{"d_model": 96, "experts_per_token": 2, "activation": "geglu", "lr_router": 0.00212, "positions": "rope", "tie_embeddings": false, "lr": 0.0051, "lr_mult_qkv": 0.4, "final_lr_fraction": 0.05, "steps": 3029, "dataset": "wikipedia_en"}
Below are experts of layer 5 (counted from 0) of a mixture-of-experts language model. Rows are named gate (a neuron's input weights, with its number), up (a neuron's input weights, with its number) and show model dimensions 0-95. Each number is 128 + 24 x the weight over its row's rms, rounded and kept within 0 to 255. Numbers have three digits each.
Before each expert's rows: "gets" lists some tokens that make up at least twice as much of what it gets as of all text. This comes from a sample of Wikipedia text that the model never trained on. Tokens count by the router's weight.

# expert 13
gets: "\n", ".", " the", " 18", " his", " 19"
gate4:105134110119118116122150150148118125135087090167099123107106115163173133172096128096121095148165093100109096124135096160128111127145098111127138142134094154110139157170132164141130139159137119110157138076090117109073127139125112090126159160120165135113101135131151114169142114135148084141
up4:127150128132113131100134148135135158110138125145171111111139105109127084076154111161154154147123204122143127135137125103122145125146135141158132151115136153091141139133122075089118122134166112119094128111134118118128078147152163163102089168156067139131138119137115114078095119156115116148
gate5:130179114137124145168102144127125137160134092121116096118066144181118081144153137130168140158138156142159159122119104108129107108118143107139111159079150119109110105137086122121105105119094125131139182145101121110144152091151111141136170153094162159116104121170125118124113127156123125148
up5:139135151124170123124122170132115149147120141055106128111114134156102129088144101171182123122136120093153137088094137112138135133144153138132131129119157137118128110107109164151143105153071155153152131151140115138149144096150108140156137145142120130129137106158194148166181137128160157137

# expert 12
gets: " in", " to", " for", " with", " of", " at"
gate4:102151099098149063130161175178165121142080116142105083077142114092150116124125153097141128130146125137122109123129128116104139164145129126084145180134172144102142109131125156093143117151157120107122109118131109121108093097116128083147170144133149136103138109142093142128140125115101130137
up4:128146091124161098109128114150134092167120097146133106139121131122127169104116135173136161155110180125175097159105092140156165135134163120124123134125111105137121085107141118125117118161160148107102142080146145148093113128130163144121114125100154125154098145095086108070121094128110116162
gate5:145130139100159125178148135150089124196092153133110139082111133103108122131078130130173134124163113158095118143181123113121108067126135131131120157105104092156097099150115131103097129113110131111120132103093169125128189126125116135158156150109149150120123115127144137097114121135131120147
up5:126135116169114109145125183148124128155129130046128130109077114164126115112124094145138130107175108155148121150123129109142140162114155152142132148108149123128145139129178159122154107128121130154134110137154146133152182137120190083139154158093118110159120091134146134119095114117146142104

# expert 15
gets: " the", " The", " K", " A", " a", "The"
gate4:089144110140143125088159145157171155157085120164114114083130124103127107135091131106124105127155058082096080136131097108116113102131122105119115140152143161093140136133103119095129105127145107132145139126133129084095116146106115149139151180118153113070102128143124124114152154133140119111
up4:133163166105123124088176145148154118149134111145125110144129140172120107117108123122134142151091139118184082113100133104125157148114143122130116157144137132119128106131133132128073150151127152084094157078100118123119106141162143155088139106170104119134141131114122143070085140140084090127
gate5:147157099134146156187143143112137134186110109115085094133105162101135147127159123125116112140138138159187153141151126071105101107150120157118120108154121138160141132157106137127107171111136083124137152135096116095132152134154139174139105176116121157106118128155137113087146114107115127145
up5:168130096124148136121103148199150140135122122111125128152145120135136147117112091134140094132107113153137096094119160107165114120190140105124119112106112135156157114165149170168136133147131106145178116112153142120127148129146152119117138145111088097142105091164068169127143106093117115103

# expert 10
gets: " |", " (", " is", " was", "\"", ";"
gate4:075130138104150121130138164150176152136122079143107113126141116122134123120081111132149099121154089118117122122100135150083137120127106145112154110105085187126152125155138133112113102123119105139116147108100073133118103150155130138149116176081100117096110108147175134178128102125104117103
up4:102113091136142107146155131110133148085129062104126114088087166112143155089119091136134121115170174118138139122122125126153145109153113103117122141127151093100147114108134146085127133141173157126121149112110113155167124154121145169097087106161124121099120119104128115106100110148109079162
gate5:122168123109112148151140152104065155206107125117124128135078116125143125139121127111170132107153130132142143102156108099100140097163114155076138159135137083133139127132135107104129127112107131124096134100099139089108162128125146156140143166152169144107105107110137147109084116164106123146
up5:087134135169129092146138142147128107121131116114131142105108105161161119121146096162144143114172120129124083109141133139109138127104160124165130158121111147110160128108157161131135089135055155120132094116114125163094122141119148089143110122127114138148101114147161180154163084126116189110

# expert 2
gets: "s", "es", "ers", "ia", "a", "ing"
gate4:130191133150141130141135123153190154131122108114126106119142139072108139137110103072110117156144138138136138150124121134143101120171120081108122114119129116137163129148125169106156138119156107123152130102150139126116126136119166181166156124074142089098146110139123157156142120105174092155
up4:073150120165146112152130135171144126096133088120110112091137168122107133093129087136096150181124146141150117146088167096133133121129135119129136172097119142099130085144180155122112142126150172102090135104141099146119103165082146129097125140110119120141158137136097135109119100119102137117
gate5:168154117112148165197127163138143098161123119154126141125073095104132125175097105131177109140128133131119141134174118114118115092181142127107146181108112087115120094152099130127106130106104140111109127141116136108095146133139123119148112159111178159109153157116110117123117125136139133163
up5:111163140154097137138132124162121119127123086075133146108089128175139107109105103181176130090150112137158097070136126096118153137129131109176137115100117131120150118094123127134134101125089162135169118124133106157183108130130126111131178125109117123125103097122159146163144122119097139118

# expert 14
gets: "-", "\n", " a", "|", " and", "–"
gate4:116145142095118103103130158138161154120098139164134080106105155110109131123110118103113124090174119082078049120118132108107115109113100107093149179126097156119131146146140157111124113147118113116127157093139112147108095159136155121151144161135129107119129112165138104133174113136142123097
up4:132140132184114100146141151124155127116125097117125151139137109123129122130139118168134138138083213129126087130143083146091095118092100128158135192133101072106121102114144113095119124152107132136090139115146144144157150186131130127125130130147140122147114115139103128104165104145132091137
gate5:152103153115156128144127132130145130152105093137090107085070162110095156169143115109161133154110135141099140122157102090148148093144154132113157192122120095147142099157111126142093146130103111119137164112097148121124153135130126149150167143075163147111133105161135113144109147123112126165
up5:156134113183109166123133138145172110140117145084124115125072121129127149125194126158122136141160154157153144109119118147113133130140127099156146168136137130131152140139157131149122120157053109109115079075099120147143165136149134099147153153136120116117150111159142134142126095105146160120

# expert 8
gets: " |", "\n", "N", " ", "is", "1"
gate4:113153133136150141117181099142180129169117076158112103095139155097089122135134114114095094124127144095093092179114119144137131152135141119121134085144117132132154149137151143127106122122136135129145130084141106119091125132107116158134190151160154115078107082143109113158117131095139118123
up4:104149074150114113103133144163130133141115128115172115110138161100127143150107129146127139111126127170148096108149111095157082096129146084131143123064138137134142099083143143195100124102109118169108130119113163149161099124121129167135133100087122109154133119137127131126137130118138084168
gate5:146135098116152147139126168125128100154103071146103137183110121135116129163126080127168116121138139140086170109145129095064116108161149133121136157117136089123106109158129157162103148115120107125110160129108141124151146099170114139147113119151140176099080114127150124119113114138094120157
up5:104116142112119127159141153105144099194170151115115112111087156149152122077110092177170124147112121141141106085097149117124115156119163123147120116130162187124122097098157154120128099164090132139139136114153079158107139128134109115142159142125115121155113088135132099134150116148132127113

# expert 6
gets: " R", " B", " P", " T", " D", " C"
gate4:062138126144136164103159147159158173169099099144138072098157121128118124134110125076150124133138114145079107120101117136142125151167119095112171135106112146118119113144114144121131125137117129140133146130129111135124104151109127195145196149119157130092160133149090139128127110150118110127
up4:191154106126146112111154148129145157128104093115137110119124117129127147127143119144184156171103188131150143148178099107160123097119138116101140146098111154131167073120138118171129128138119147113115152132132135139153138146100170131137141141129112147113139119157125148091111135099150053137
gate5:165148129125131137158140168129115116145103131121091097117117147106127139197161101165141126139117137111131133097158097087089114130163129125120103138124143129127132107153140118172104148122116123154151112100131123119129186108117138180155157122094179180089134100141158106117140120172115104137
up5:122108100138109156130108172151127095160139138092128117132084108154147122095107113142167178164160110126115107135134163130125119134122159113123145130131149163127114128116130119162160078124086143159122145135125141197155122126133116107164148145154118130119108101137130093173169133068106136097

# expert 7
gets: "ed", " L", "==", "ing", " l", " "
gate4:111130112121154109117155182136178185155140098162113084119136115111153139142115162098116112112163117106111157131131133118089142124182116120122136151095131141126089108146118140109122126135128132121103144137124082128076127139142136161117165160139159156048105142124133124133143126159158102126
up4:131144093138124148139122129142133146118173054139132118120151112127095135126114122083180170084104158140155101134147102110149090086089134116131129126133103112111158134122179141133110124129160137109103157135150100150177099155100142137112102146109103109130099132125085146092100108132133133166
gate5:184148106118113173175154123126098116171131153133097110107080142137109102131128143121194152140145150143101111111160088115100107097157162156143107147127108121125104112152121138123104101126153109117119144130090144109100160124137163166144115163084136151102114127122099131116131172156118110128
up5:085109106127133125138152142134126135158124128045134132086101142139101120122138120124129143141138149169121127131140095113159105137124165095139137163137127164124138131135136160148183109157078169149136116126133125193144100145153140102155133146118180101126096110127158106155162112099153129130

# expert 5
gets: " ", " m", " s", " t", "==", ":"
gate4:131130113114106113119155165137173147160129084177093091110138152103121109106083113093142061144156116114087101136141126092121164121111111122082146092073100116130143119147146120113096142143093123128131134150116092120133128100106133127144186156117161102102100141144138129121124129123123136119
up4:147171122157108172136156102137111117155071093124150096105116115138177148092094115114135170173110153137167103127120097114157098131078094182127105140110136137117147112123131111122136126126122148110112119120114165140110114176142151135138150135148123132125096111137112137099132127135130054125
gate5:152144152108130175177138141125121128162095148168097113127093121133104130126117174130120133164152127116109129114140112113113140124126177148118176113133108106148116128156133122135078152112151103116134159099062117144107180103121151135133125166132150159084181122148119115097090117159118128123
up5:109140115161126124163116151152154096125105148103115166120086135122127141099165097153141140085140119109167112142090085122104099119163151147144084129128136130104146119131138122184142093149104101147107126128139134176160097141111181076134136104131145142122137115111164093111150106126157130093

# expert 1
gets: ",", ".", "|", " and", " of", "-"
gate4:155112132133147131131150162148122179162138111137088115134119130102144131095080171125106104123165141123110151135118190125153158108158101123085128132074112139105095115136113148084134144114165133106117126107142136127105128157101118171141120134105134093145133166115111156161158142157099124078
up4:086158089163106090125147150156169169135106107111135128133092124121100130129141116132117129170133191145164109113134129117143103142111144117119117181100119124102144104121132152136137141126093132102094126131159103143117157143103132177085106101157092138170126138131127124094159138148131075162
gate5:160137124118188137164131149132113115165101141123132165097099085075103156188122148133147099138129131113116120153144130109115097138101135131173148165157100112134133095107134112123087146132092128132148144148096137098132178119150139127141143160102130179102109157144149092133116094117122136148
up5:143153156126100144130138160146141110137122133077129150176099130112104137109130149162170164115188099141129119084119115122137124147163156117137156114121128133089155125097199140112121089131097136138145131149135128131125135127143142075156121140122094097136077119132119155134149109071139151104